config.yaml
n_layer: 9
experts_per_token: 2
d_expert: 224
balance_loss: 0.000474
shared_expert_gate: true
n_kv_head: 6
head_dim: 64
vocab_size: 8192
norm: "layernorm"
norm_eps: 1e-05
positions: "learned"
qk_norm: false
tie_embeddings: true
beta2: 0.98
steps: 4873
Below are experts of layer 4 (counted from 0) of a mixture-of-experts language model. Rows are named router (the router's row for the expert), up (a neuron's input weights, with its number) and show model dimensions 0-47. Each number is 500 + 50 x the weight over its row's rms, rounded and kept within 0 to 999. Numbers have three digits each.
Before each expert's rows: "comes after" lists some tokens at least twice as common just before its tokens as in all text. This comes from a sample of Wikipedia text that the model never trained on. Tokens count by the router's weight.

# expert 5
comes after: ".", ",", "s", "ed", "d", "ing"
router:483525582502479492444386581487414477462447570493527540515593581554476426580481462439498572496534490472473548426525511493461472495528507544551505
up0:444386460476498496388511484496416441537403491394496515497452542589545522504560438470480544513409585510498451539557510482491458538559537537552468
up1:502486477479535507601548404574454521484437524433483511417565584521632543486466415537586538498551569485486484434538520476487502487503499497589504
up2:524494513467442463465535528596347479536457496521502508426496513542457521547508539489581544565531406521482573484379456541496489448485490523550501
up3:510528560482402528502500507491502500520407485498495446504592506554570535520553592518490435411489487489449518518411556530509476624513472454551546
up4:470564457343469486417485528419482556572445516497498534524501591559499514592609569504538407540513446461466502488526527480496476581475489510524584
up5:516494473517513497566505363495532504524417477378514505421481583530613534508528555494522499500506426510445527514445510498448505557402550473634527
up6:367462482492520391419534571463514430575537465438462431496493453541489544476504499490549507490543461568495582582462515540439500606480550480477484
up7:545600476478488457528441529492516575463426513543459507443489555448472481591485430509414518487543491463471513479551391394429461594415517458529528
up8:530514448471464465453411399477467475542494518546509537516532514533552517519533553535504514546480525486497490471508526374489452543522489475656509
up9:579513513404488508586441417454482526427492511485426535483446497404534537531534477513498441508512456536463536495528495405486535490346534568533543
up10:504513477522476484489494497464535461585574455567454511502485447513628592490560427484512465479471460541504488549457517444379465438487465461476396
up11:468461477469473486576468462465526492487496498491438500487501547499543546570507498502507442544419552502440516426551450496508498442487521456520555
up12:462441466506496551481523499391558570533446488527536604422510520473532494580543538576544509626422478583516458546502523464537489477583457508551487
up13:516356466516475480514520429479408439514443480459499547414476521459518516497573457532620510489422551538490535526519535559559485525528453517490497
up14:534426500566501445497481525585398623566442497462520451526520435529472525527472619525628546473465510522464502486501435500445501536446462488580609
up15:520446464464425612517445459415509429531432452577494504502541494598569524504478500462552479434475588496463516521413440536556553503493448510459437
up16:481540507491505465552438500542474431449531535526499533432574468533551552469621536611435523539476468483500545511510583637528481476462536501460500
up17:513452470456474520480431568506562483452404510372489476479531555486535539546485500539471533503477550467452544430593523476518425542438558490488563
up18:534450502487462543390417401539518483591500504500470550492495507440536508489540423498533440526469474580503527567464443493493608512448614538525518
up19:518446461426513490511418451395524439516479560502466431546576509546564523568428481581564467495480515480450496512497427368507530550482517552600524
up20:468575448448429489498526480507519579484445490567498538481483438506460471447460584618587550583410493625468472444413600425554492515474474510504407
up21:523466417404495528471417491515598574625559460512454518426513511585509512512514453547501466510491532460461605436470592381526439480422472493540498
up22:377575420415483519523501519546507514397521478553439444444511466483499542506581451519572546512484473547509546465461434440445505479519491481518441
up23:468394454465509443494553486441478480497406527392482455496440550504459483550499371577573556446515536531426563561530343439420547546454534531544568
up24:549471441475549491545509442530457500499484477528504409567527443462503489541475481504530549600550523501452508399447459592426436554534497525481574
up25:501509458419464459505454463535389500567541498499500497486515575519454576412483476424524570574504484497520496464581397552459435547582536500520531
up26:526475532483476559596449443462518536387531485542501468509550433508523460529425491590499461457517485551491535441372494520508546497450509489518490
up27:387450521490521475523494443465442476540479491377464477480456562520522465421488487532469452465501431529454557501518505430472454567423467452521555
up28:464400531482488475479457472607496487365448509473475433410482579487405539454491483464472454528520434586447506484563475565428545523518559501670563
up29:533518515425529533455496571513533504491390537471469567510504441407448505517456410601499447556476424567421498404470421476581512485477497556530551

# expert 11
comes after: " |", "–", ",", ".", " (", "|"
router:484552475496473467430481495546569515535583491501444401509537558498514549567491589454499488575523451531501528642487483456579476486478540406653530
up0:432544553440350475448536433539509476586500542564374519462558457474535553545471454502507535538484414502450549518452480388559513560504535508516663
up1:518497595444424517598532482433498543459493542420531565485492499519499504477520439561478549532385478441439500475545456607560470564518393527424512
up2:517396485492506588580449490537450476401548584412511458491578509403549522506420529613630558513511495502478570541528498548502457498546548488517471
up3:443454514488544543548493513372471477505516475473493501460530597518600668556539575440449441486505631434513490491516410560438516467449557563553518
up4:373497485463509479468487532579507450434487433478525568543562482521490474483518459573462450501526402654449562441434516524578587430544478566467471
up5:596456429482458489445534479463494515568473465418600501405377549476536482451478523507480499611464483525512576531507486555474528468395464529466515
up6:430434481420463472488475489553457504418532478512412536530541484457489530461449552474474488528400430512461525501484454530539514509465511534496523
up7:422403445530412546578447496556501600556484484357431492514522560545540598539483548476573495458437522439463472559459470435548499407517512472612535
up8:448523549570506477611476446481449542446476466485547487444475556556543527489483500545529516483516557488489432470429508466451645414528466477550396
up9:485483526520395565454560409426418534524486493434542465498467506435545561603485510455505512409523446549552450423488448488401450500502482470490512
up10:503452444470535500522551438511505555531482416411458468547494465569578504478483445499550459455565426606404495491458413452608479494568472489549492
up11:482521512518515558489455540564502481526479530463494476504570514477474572360438563524547574529472609500496479489571495438521577585494525469559594
up12:507528448437461503464473434501509481446540489464377568453523577549514573579557568484528437520532489485506416535413430533469453419397528458558556
up13:568541476407433566484488536531525519442500429503548496466477576474531491558505466490505391580529498519505546555361438449536460472352556484489521
up14:464536423453523502493491409526470560482462441494431521511505415578523481616505486444462483458465423567485485498519483422393505531498534442501536
up15:476484554486495408522452529455532694465519466535480475505527517479549541453445463498490488525471428600501541515463417504523532490472492408630544
up16:575521454503497502489519517548510495587494516459464463528424531382466487554486513573456559430548503423429511494579509436480511570457505481555582
up17:422550480394551481509473482558497496470501380604500600517537544459519468524447494512578509469483375496475644506532505444520438507535508459544531
up18:425541509524431487473462424560555546620511471485420490468565488515558544528464557484519415568528402509528569527495543397544471373499545448570543
up19:543472456520476508504429495524469490404517494484502391419584459418523462534504495510575441548412476515488573462494501428465440484410578500474477
up20:510404554449510501465390496524462462490472458407378550481586557500538636443516566465464563478471460526454556524482485570548490537478498451566529
up21:513535538520393414511451510499540559616522511542456442440625542425558520461486564507460409505493510431567513462507462435533517444483557493594516
up22:517545464527429488524524512492501543425526488525474473517629447434526503596466552559527502501461456523493531506466539468542523459458578485530488
up23:503516388443616376524451600550462490437511501393510508488545460485519554517504552500603566562492548551503502468509512492472566546557560481551460
up24:386424526383471542469467470516501471477451471489440513519535491495510507496441554538570593446511439542464539519396420552497518551635539392559530
up25:407503498507399487502534462487467602569554467454498493498472526421508484465483583519508507567500496511530598483497506443483537442491527402596553
up26:445525546492522380513482432501504487488545461406460408551422474518453547554518519503434518558493567483483517477484515464514515449535559508668483
up27:492525446520569431506318442530483476525520429492541492477510500511485538508566476481493483584476496440469419489544517457382506474444584541536521
up28:433427543404516503506415405586477476517428427566500523537430530503508505447511433531428514445489473541522549559430530480428567540447531504507526
up29:447473506471571451448520525554463512524491467434376535447512580548534521453421505490519551473491426550452565557520522453518502435528486463476489

# expert 3
comes after: " of", "'", " in", " to", " and", " is"
router:484504489429527640498509451448552444563553497448456514470431464480464514484467527524465427501498466483484535639496434439458530567478502425503506
up0:436439486515449463480406457531496492404445486604449562447504548594636509506533567470585424530535497551505560462570459546508512455436503426466475
up1:516493533510555545419466558607472492464440406505470470499473482470460594578487482530509391515479424559463590542573450495528503487442516481450480
up2:470469493544501504541431392595560630540471479525496537490425438599551531519438483520575518424559476542518485450537472531518446492527466480511468
up3:481474506451353489445442468512489466583480466433534544433442535604499474429471549529500460476479514506515487549494507524488508509388498446482496
up4:459423421509469532530550503507471555477492290612513497481470497516578503444404594461507515481437512516523456541374368487421597512501425515534505
up5:406485561462524526606518591454544522569438427501492516524524406520569489472475427551499447488410401547476533496496516491425442561498462490534458
up6:481489545405482459516508526460478540500465469447437526519511401501437484543470608602606561505375504489437575486497531494566540490467446462604544
up7:477464462468412450488439441520470436492536487570481505544506587502530527446544470478474474435502570469535509560605472556495537507470573505593518
up8:489405482507431500572445480565510501521522495473395466423498522565436501486525483492489420436536501521467493493541523510529525603411586457467403
up9:535523549486487498537433575443508476476478494517439477448418494522432456436471617609534457533407479527477514491488478485487583477502495459589454
up10:486503361487541527554523468501513509486428496443494593493443542508496494464435403502555428513466554503468457544436455414471589568576534428515518
up11:466515483461479511520472555478420534586538509464529518498616547465498515537389590513426479479476493523502592508510475502522403540505515419529440
up12:503505400474560463467478492533402484517512449525480506470423597470531546503534530453490523577540472478493506475574376453567472588463523489493510
up13:448506563396432591562509553424493512477481513548519580448547488542558521513417520553469489427490431495487546563451471538625477426497498485619486
up14:459554465479468457422478433572513488552512473402424446411471593435605491527472522534506523545532429580488616579559461505496487507487429411484519
up15:411485380468507492584487551515539448461492543443464538522461578482541565540418411437586401465504444540422514545480479564473549474430454514507392
up16:570549508412417536557441485608440535494514506496465473453474498490543460499351462645450503504513512507478617512542446506545469479482495460498543
up17:464480485490538546543500547519488581363458458440448553580490492502526549472497549499520459477504452547520534528478480502524497547517451466490435
up18:527540509499487471554423561520457539438485502479456493431553515479527485501454589485617390434462453482525614497431535538549452578458489439456512
up19:469510488362446546466526527472536449428517455488365599466429457517539470524457485527530469513542470463439543546613532531522475478508510469582562
up20:550490555504515482467514475440514465456434444501419526498412497534525468620464398521527391534433414525509525526499469553592494522457551480482523
up21:481465515513389599662428492497516566377564484509513507487467478475561477475529478552573482531442486457462419501440461476572555504576527469511519
up22:521536420461517384519552483530510527520503497590499391532501421469524481440607466583516494465483554564427481528395432457499520561448536510556524
up23:548532431493499442546477435461486511539479453559502438516437550490522490517602467584434520458434511542504551503397453423373513586483471437536509
up24:560467488540499435488555489462480601509597468385533570533497542483513472474595542613400590478523468514501501528527566422477492459453434386564468
up25:495398432449446540483475482474457439450513516477350500464477463457510538543435364481526472489489476514414542496486485508501552502514614557535487
up26:356433520420567511558514481458473488435522500488512485484495450418564497511547514451507467565470465501492519558542389505505491522470506406576589
up27:560445454504517407446524478566417495491581463448506502425538456513540479535459482585552455521502592547472483556406476454481545503512524478560444
up28:492533464487560473487541472532565524482524466425483533463400526475535496442491460567485434463497480564472508521499479364531479501470500426532422
up29:520449464397474484457457422549425464545496493535428401440400482412455600550495379501503479480495487558412532491444553485504539589530572480556548

# expert 6
comes after: "=", "\n", "\n\n", "-", " =", "°"
router:491459519483507469540565527514548571422605463467580540539412344491544615429489478527525558527469447539536521444495457513459462513506513501461449
up0:367549474516485525538563526600526476446521513493456483520522477482505576492538562595552472574457594545521480461433579421473574478487525453530473
up1:593389432410581507358533493538506521486542427478478488546518450481440511472473523462564471491394490588516466497572496489394503559478583636489479
up2:416495506466526448458480449479507629534451450491483420498535463385583448459488490480480558538522465541503459453460456484527586571544476490478498
up3:506478432401470468498498503467515544492377499447501458486503510484581517508454473547530377416374502499509541529473568548415478600520515576512501
up4:476449524434486514554571514462451565415524487480365482492503526466449563543477481551470504599480459527517645510556475511462454508511506486498579
up5:435503524441506433473469543510484481562530417459506441496607543461505557523502524458541540499461474494477575607489422432471394439473532501549553
up6:503459487485404524437460522425522423458494453509579493369448468504498498489539489485555528521424558501536551515508548470482602555520535441573521
up7:431505524487510387554454552485505537608568492466478521475635468466534529456436526569534513580530500471496439469540573474403537514534437503487500
up8:467420495387494479409512478575451509509518512490518553463473447507528570434589453498592500450502469543507539502538517498506512507519544482463484
up9:602602490470536447562483495428438500566516489427470481419502544523512577552452563462468494565498491486458537507376466514486500610418510469587565
up10:483443468561499441476462529449476550473557477474476499551471525427519535556459450552464494572496446589469552503578494519521490543513487456518509
up11:496476494482513505578532525532461521482512504477463464548459475432498546503567412481509541512528553477480581494618508523533473635501524463512487
up12:361457456446519553501503545502503520411510500452521522584539431475498577478494475619528572479512493582494473510425473485488505524513616533481418
up13:404559505461519502570519595491447489444487435537473498479517606411413535526440503493425406517393451491489444462519418483551554551426528467510563
up14:480610461395528538521549535518451488464492460530466509523523525448469541617447556557481480551480422520472418488431474460524497467531448513546534
up15:518537489428492475487500508500502485494561478509541501511545468446476538539486507519525454488460536504482527517601443462482452487503470502521604
up16:473484497450477433471473425440460532590370432470563461409554472434615491473528571606547451467366502490480640465524483461542478553539441525540529
up17:502330518510608487566390594516459554506416460501514509441538430527481558521466512465532525487452485508483471461446404529507479602528534448513455
up18:457532515497515542615509556494499473484492527478422516501508571448574545528400433532567546470592571520493496563532488520537475541527520498568523
up19:582494450472484506498548619502496584519545513493475596545575476511586488475502462603505600495562573508536471466469454500453498491550576393522482
up20:580382493523515464486519474488498535520534493520525526532443527503494496432503437520427557621516452502490520512597492518502545509520507501447481
up21:445468486513463514619550536368483491424467493459495496508499499573511562452484610471669548510516510533521550478523486548515506577495522496471553
up22:578462503478455482525460494460484463522520454495432563492489531548537514517543500427522562588521547470526509498610567449470519571550557512529632
up23:411463425513483405547552409447494506635503511545479446448501454521491592591473485447484601561482522499441467501478413465460561435521479501506485
up24:500414526523536502547516457426528477567418539410493525535543439367456563551442511564535436490504404483496444545602444523518464537500548511530527
up25:475540484425340585512503484389494542441489452500450592550515486470591551499481508549512512473510403494462507493579538467603466462508547603548569
up26:513495490430552464536445427571436489600588425470513613474432533500543511516545533546476525564548504445549507457570430495555508510492548506504590
up27:466371521556446541509429581502532455481521458477377503526484501513517634525533589477579448533553526579530457551544486494548518486506571497508580
up28:570344552475544558466476526447454432469488511477525518488521425474480552535557500467615527513443467566499491516551463480463551506528571482546470
up29:463517487431439512546500485503484472451597480520546455507562519432582564423534421587561505463496460575491524445526521532481462518481557522436507